config = dict(
    n_layer=10,
    d_model=256,
    n_experts=16,
    experts_per_token=1,
    d_expert=352,
    d_shared_expert=0,
    activation='swiglu',
    moe_layers=[0, 2, 4, 6, 8],
    router_score='softmax',
    normalize_top_k=False,
    routed_scale=7.68,
    balance_loss=0.0048,
    balance_bias=False,
    router_z_loss=0.001,
    router_noise=0.3,
    init_std_router=0.0196,
    lr_router=0.002,
    vocab_size=30371,
    norm='layernorm',
    norm_eps=1e-05,
    tie_embeddings=True,
    optimizer='ademamix',
    lr=0.000373,
    beta1=0.9,
    grad_clip=1.0,
    batch_tokens=65536,
    seq_len=256,
    train_tokens=699500000,
    steps=10674,
    dataset='wikipedia_en',
)
Below are experts of layer 4 (counted from 0) of a mixture-of-experts language model. Rows are named router (the router's row for the expert), gate (a neuron's input weights, with its number), up (a neuron's input weights, with its number) and show model dimensions 0-255. Each number is 128 + 24 x the weight over its row's rms, rounded and kept within 0 to 255. Numbers have three digits each.
After each expert's rows: "comes after" lists some tokens at least twice as common just before its tokens as in all text. This comes from a sample of Wikipedia text that the model never trained on. Tokens count by the router's weight.

# expert 9
router:082126086099163100064116141149169133151101099129151150135152106100102078132137156137152137109078160089103128121126127144120092130151173111113138148101145128155149130117126111110098120132131099169122159143144130153128103132157147130146168177185115134116172103135100117136118150154131105126103122107148168138121179135118174108113140152139147136098142152131095119122111115106168061140126157131149143125133142102141089145099110133110167119147098116073120127117074120147099094127167127137141104168136140097130121121159194131118141104107099106094145141154170119155104108129164137150097135137137117152161138142115152139098133126138172086108108139103142111122101087148102137113088152098133127152106153107119130138144186176124114149111151118135146121144133103105101144139112130
gate4:068136135124101134114070160162149103110153124162098131121098154144139111152197161194103129138112112113125098087146147147132179104133130120132163151129121163103159137100107121133108152117106102153127101094151134138143126114120129134108134142122108121147144134136155132121135102099105110145128136130099135175134104135127127115098117106103135149131172162098116155175101121135110098162117075118151120125118175098082130134138140153144139143150134111143097132060094081116126114122107158133113124102108144106157114163137168149096129147151103098156141146130097138137111184138140170131151108134140110158127125115103141136139108143155137101112104163126081118109119163102092117127136125136153174126076167141117133109077163111188147122156125096128163099110120154094128097154127132
up4:152129158122126140132158102135131102140142113156148122145114119159164189144093159136126111146147159126139153191122147117158132149127110085133120138094131094141118150145133103140160104182148107125117133185105089123131150137167131125152140124068158130138134150140133175140125169158088117143138097092143142069097121116098078183129088116120099155097144123086124135101132116071153088127137157059136146142120156124138129114080138101064147104138125136123096169128141134104133152149129107119091157153110151126163102072107110091125112128140111102143155109112145117125104095151144132150156133144130127112122151146106106136153155163109131110114104131117168107147151103138098117121142136111126104149121143141127112095126119168117095134144177124102111170093126130154141103138132152
gate5:105155128135166100093126142098132154118112095180145122077133154074163108127146116099122182126129123125141130090103140105110116124154153116109141143137160120182122115134111147122079168102145163138081161120143120167129136129115107088140133143106056125164139110114125150160111140095154122130121115125127135106171110061098154140204154148203111118121144127102114147115137149107185128141137124116092168134100102173145144094134135148159128121111145087143100140135105103127144093120079116136127102126104151129149105135132120118132149112114147125159133118110153094116095152110167172100139092105105134107125139139111147121087170163116134140144121139146135113090145108126125145116154098131123142167122133120132100086108154103151140160153114118116140133174143111132120092141136142
up5:103132121123176101135153160181149145131146135103114130124187159119129163085134129153074150148137128124122177160121133137099113129141122144142148116099128075128143111147060151143119111090127126104144077117149098134159108165152152158150130129117134127139126126147123117119149111195141129156117137133119101122141133129105130149124089128176133193121179112112167100096127157165125143093141174136102100132109123156129132145154087106150125131103090113116139109106181119176125102113126087125142144106169142109136133131093128129146151121091155139112102151109132158100131194156121114156130161084120147133102116123108154119160133141088109139121171141123148116156117077127128117147132135089139140172151109095134085122119084105128139129113115138105109135151178128172128128151129140
comes after: " the", " The", " his", "'s", "The", " first"

# expert 15
router:094119093106155084077123112162151096119088117126154151131149090108106125121105134137140128090094160078113131127121116118129099133154194099093162111116156129139126124112139095134106131131087127163117160107166105125154087124123128137152168192179116159142165103141119131154104147144139118111105160134120151123125165132125142125117137167142161122132140165133110103083130105113163086094131167103160148126125135098120162147118106145122121146146089118116117130111121110168080092144158099123153116146113164130116107150142166123143162130109111110112143167188147121131106137105132136165093121160140126155159152109137151135099163150151170072129105157084144134152119110141124140138097176105133134148096158145127152137150149169109140163114128102132133106157128082113126155131104146
gate4:065121093150099124125078132167146103143126146138102120127135131120100135133185159163156098170123132141125113126138128147147130149131135114129130165140096160092117119152126109103118133145140074131136109095124138121117118114161157115116153150110118136186124150168143134123171130116136139107128126115125147161110126140136120094086120138109130142130177144137104155107087131143131126158115101116115145113183149107103143101099176134141106122119116125101097106088041106124097101146112152133131109104100135142168129173165174153111089179112131088156123118165114153140153168132130141127165125111135109158154137143128145130138128145167143138089166132103085090103118173093126119127170138140104190133138136145138136091106122128139149110157126088084121108135138161124109093122082118
up4:098125130143140131129158149151154139122155107144151118132089125087138135123125100137091155107146154106095125141108123110182137141079097108114114136109115092121133167161117121138169137114161113152116120155091112158088168114143129117169116121111162168126146151150117136151081155131113118144159148112136162082107132126095090126160142142121105135144147143141109145130146102109143090175138164100152161174095134131178125094102132091106146120113116144155117159125149137102129138159109115138119189090118137101133146101065132106159124117116153110147126159158164060125138137179109115145143126170124127122098168095157108110114165156125125093111092124147128126089178140130106150136161137107112092127122155174091135093140097090132100134107149125083097143137124130134134093121148128
gate5:124131050148146109133155137095146183149151108168193111131125115076112124136205175136112152142133141140168132114089111134168136118154143122110148123122138109160125108118110153108100113091137148143122152117113107161114176156142115082131151156107137129140116127113122129150115097114186136089128139129141145120117117097097122106143145131178112109128135102106130167107099133146137114152122146143131132080128109157146136073145123126155132142084115142103074108133101133118131107084131110153131085124096162107156118152123148131092132099132121111152127107089128146162107151139145128085106084103114129137137141146097174129081164164138106121106124084149145100159123128114146087120166092120136115177137107118135131101125143105123197150167123130150133138121125142140151140118127137
up5:151089144129120086133172165171119167196164139143134142153160171154114135105117153152122105159119108162110141132140124144104115165148126104141162116094112119105111110139113124092131107144129146130141112065107137160101138186150163156174146146127176115141108135139125139119144072135150226152124133123142092134120137130100104115114107079152142150123122145108116113088113143141131137154129136086112113130114127151116100137155135122140165141136119127151120112110180117119157113155115129119104137154131160111148131097109162105123181136082141125115129139106105140094156168123080134140098125093142162128128117116148173130147120149099111169128190181104129106139142101144131106119147091098135142151158135139093127155121118103140145162127119124135103124136117122182102150145130115
comes after: " |", " and", " 0", ";", "–", " 1"

# expert 11
router:106129088089133094102126103142145113125108137149128147129152118092113129134100155132127135098116150098121133137086107118121123133138145110120157088123159140158103120134175090116115121141099150182140124095165091112128093119122148135144132153154105141132132114139139142138111142151140131089109170146134161090123162130113167133110151193145160122116139173128114126102132112131171097103144140100150135177148119087104133163123084119109112109134094145115140111122139090163104090155192110132145144136110171121084113164151140090147164118094135091088136146167159113133131132085141129155111109149134167174194156094133138128099150180135154112125127123071155108111115091163113160129097136122125130152086135130129120133130146137092128176125134118099166109124114105105111162139095112
gate10:136128095120158157123147111123113146161166119107121093145143109104153063195114104148115111130143136087137122154104150157119122182132139146110124126152127119125114109137107128093156118115133153124123109129122108139131115170122115142127157145126111164107135128113145153089185085167145142100114147078112099132130140114116113098069145112143168131115073148113133144126134115101103132102160090115191128132118164120124130127161109142124124134128130123101121166149140137138120150126091062143138100148111129118116137165147118119131134087157139139114098143089144067128092134175156142102116108108149109139126153144104070127151110137150111170106137131127075173167141155099201105122073134113144073165129098141127131131147120122146123140099151119119107107119111099114131101152145136
up10:102145091200133118111102120139136067137146120153130119155089126105190161123096115153095124122133137134114074160140156134072136120122146093132093135118142084134139099107096137134172147100141180127155079164112156186129150149156117162119169151119121139098151134143140149095132164133090119130103142137198116134115142145155146139098131157119139146097103120095130139136135130135148123145158092148190141169149119149125153129113119125124131151114139115075087115093157134129159111120114118127138185115144125129098121161115158147140090117140145140133134098080106130118123129138153147110092101097138129132125138162093115146138117157093098161136138114163105138135141148081139129096134154147118108138114117129140141137162098149113133124128198122137113098135125110132126129149170094
gate11:135135160137163112098169159120121126114137152149099106134159111108155125125165109143072128133105136106092116137117169104106115105108155162123126105140150149143146151132098089117153132108113124129110154109124151149086118101122146130131106146150089098121096130155123114107097127149166130123103127167116096162149134159087135143115126093144095055113141172115116130125137125135123088086124154107132150141114138135140144146113093125161112116112090123198116117133095159153114125105172126124115134116141033138132099152164089078130139139130136086154143130143140178093095150108132128114157134132119121168153117145126141103113126156141144170129115153127189154141162096143096168154132101155139126160111147143142122107133114145104129135162117118082116116121105127098132170128173178
up11:170150106146129132148121110143085098180121108170125105122122151158122137115097140111191131148114090153159150116143146117153169158112080170115117111165153129138127144102097134085158163095140118138102115118129108111139131135135158145147131119111136150110157122089077129113132161099073166157105120121148129142154108102120115106104161156112115116148122130133138136131145109119124121136121189135142104162125088128108148151174123115116111099123137138133111104135129176137095138141116148173124087167121127133104112096168148093089121124132096118091091105118160142138109105134168077130104189140141143143126104157109118164127144086160109113140113132105099155123155117127141124163127110070103162154116108116102084170146117136141079153075114136142141105159159109098119127107118115
comes after: "\n", "-", ")", " ", " based", " Stadium"

# expert 10
router:107102096104149131109119138126127092127132119119186132138110119122061148143089193138124118102133135105108131082156106086099118126141157118099125109105168138125080158120126142117107087084090138158133170115167113103143125081165126135134146157156134140130142118102152143140125123144122116132131157163112159094131175149112133165105143143130162143142125138127087121125134103105133106125143157085148132172161107115116142167092110132104118108150125104084105136092141115159113098122129150154143159129103100096129144162135172144133092151110109133124113137134125100118177150120140115148083119170114140167172136101135118105104177130161162126113134174127107151121143099114119091155131193112127170126068134100171116130135166139117125124117136107139143095152174110139140119142102103
gate2:061097107044159118110088121157129103130125128145141115092152124081154139140156144100113154117154160135159141129137148140153109102129138157139138118114140113090115157110133075154080150147140113107111155115120145126143151092151096135129155154158148077074131132118119131118124088122143111099122148117079144076151137138128140175080098103134189166132094102143114148142175122109116143042149122123122144119135130118136109127107086147128127117103089083122143139120136139123156126149130099107110165159118137061106128138102160077093136149125126102161142122128118115146110140121134096140104122146167175135142114119156143136148158114119136116145157138152164142093129123146140145105151125118131125142152130119131145149117136102092170160125148151173115145142097124142119135142121118
up2:133105113081152151171109158120066148140126130090109123128137094094105075141151159121097118123127122132085105141148143141153099106115110125105144092121148118153151086140154133135112141156125142093166140136143114123116102126162139143136117122101093109163094151164108158093152109141142103149132122076121119134100146122152100176101153127115114124120133107096143105132135079163112143154123160173100123144133145127101142123108140129150087137150099112161148159163130099152152149114106138129136090135129154141139097117151116098106110090127170136161116110150159105106140118134105092099098114069120126163100154138127193140153137126129162147111135087099132110104171116118087158141126105123120104166088096102171163097175144100131123117115101159133133159145094132180164132116141122
gate3:130120119124130154096142111116129102129148085148117103111135094139104133123138116109179109173125123144074097094144165123141111124111119149167168143103138122142068123124137151108148153118156164142100104104150143081128169081115094159137157121122160113126135126098139157119102128105139151123164111119148148080090109169154144121120154163123110152099135105137110089080133090166148164094127082112123144115138082143158153064133136125109151155102137158143093143170154125073116134115147113094186139148146129137128119089099131109097110104131144138144148077159157135106135096155120135116156142151094099125135154119182128124153152149135131147149165146119152171152121131134109128136153141127177120126150106116171119156151136131123142157096122117099122116136186111122141138154110122
up3:129106150104121111092135174154135111111127098179116141120131163174114146117135164163151123126128107130107128150104149124185099106170132122138132067190117095108130116101105135161137124131096161141130106131105098108109093106135109137178115104133139108125110061141147145145111111121074121147142120114138065128159086136143097132152131115148137121134112133139192130123133076063158088148119098136118127112095098128131112137117141142115114115167098134112128145162124171099119140118163121154105145114150162131106128134101119164114151152081121132151112129132119124110131102134126130159149107130075167122111110149091126097108167175149141119162152106110119093149116148138118145163128152096091121131149107106114134179132143129092161136130098120105127131125177121157129120166168108
comes after: " \"", " (", "-", "/", " un", " out"

# expert 4
router:110113082121171098122109100147077145120131123102128174125131120158129116155140139130137160139079117124137140086120139139115115116173144142103151090143144137129097135143103113116114123151137112136110153125149126151141115088148100165126146182141126156167142108095122144154124101139154123123109123136086158074126097145096150119070158165121162154147094170113094120121125127087122106146108161120140178114168180116142124124100137149115115147112089115134078140128109089134102104143103139157134140140056122114124108142069126107108119085161144085087105138156150131100118129103125122151103116114158115162118118132120139151110144145158153115107118110129135147156131185109122127153154164103098158127093148137130154122106166157143116145126135127151180089171142090101110088120126105
gate6:107137120127161085135139123147128118144142100149132175124142139121092120149152148131124114137173143119131116108138114177098101132123126116141134142133133114145115138135131106134139138149104092142161065114141152130137121158148079134124140170106153101147147133121140138083123127133155139099146161126152128120157149107134148127093122139120102121127148171114095094124141138191155138171093172097122105126137120105178132126111157141126116148153114110193140216116115166170119149112091120158100162142111124131113100131066104130153119153133147101117128129153154162119115112128048133139138119117144130132159111110123138165089109102143118105120084097123140140120117142160141152125115147131101206071095129104114157095102120122101085114118106123144111088139183100110136135126111112
up6:105140104162139111133123113114094124146098143089144120126094105149145109135133120143123119147096098170131113135168105147160131133101137156084092112149118134133106142120091120104145096107180078125101118116153103113152120138140115123146190127134131110114116136159192136160146098115131152149103119123138134134106132152135150145129120117111116155157114117084105137119128094068110096126128170193120158148084192108109089141133111110110150154114141134114128111135087109105129096162184114116173132115082094138118161121115089093116157101155126140088125109163163142131100111104093126130120156130107140119128104153187107153114138111071130144093111088126129127127161168148127118138140104154145126144160125143133112145090126114168172094141122114098151162160123127083118123120116095
gate7:147061105114141124124120097130117111123073115064123128136140167132169139165099139102090099124194173121105103129125157105127169130103163118141136119138187119129129162107129124115099085176113097083167127124169128125114113149099111144142101132128141129103097134165129129135139122168127140132172145127130154139104144102136120118116146142148110141098140162067089118090136115168134128120129109109086132115102121131098099149107116099123173108144161113147116101121144114130103111132112103128148128127102169136149141187157105137157107131107107143171126125118118101094128156079130139116107129150109145117149168129161136134131188089152127090183141176080118126094118136125122116128115104139116136123102126137082145153125120117188126141113153135148117119120157125130129179128111134
up7:124155105133103142126135096143131131124134113126107106129114125138150121127095060140110163101158161105129073178093078132131118145161154132138133139161129107121113094103132118125081178156086074102150140107134151140135086117140133121165107139100168098149168144109170125121145155131110097088094148109121106131127142117118150115130113121157120101138138174135126108161137136147104141161128183113142105134116132157142164126125137146129138143101117143131101105122117136135124138121152078098085178134139165136132106096120128132149120135132124113153126099079143099127125136147141114117138121133153099155099155129126122157115109120117127124094137149193125064134117095127117135146103074164161090132140137088099090104087132097147113202133126109081129067170146111108132124130110114
comes after: " (", "-", "″", ")", "born", ";"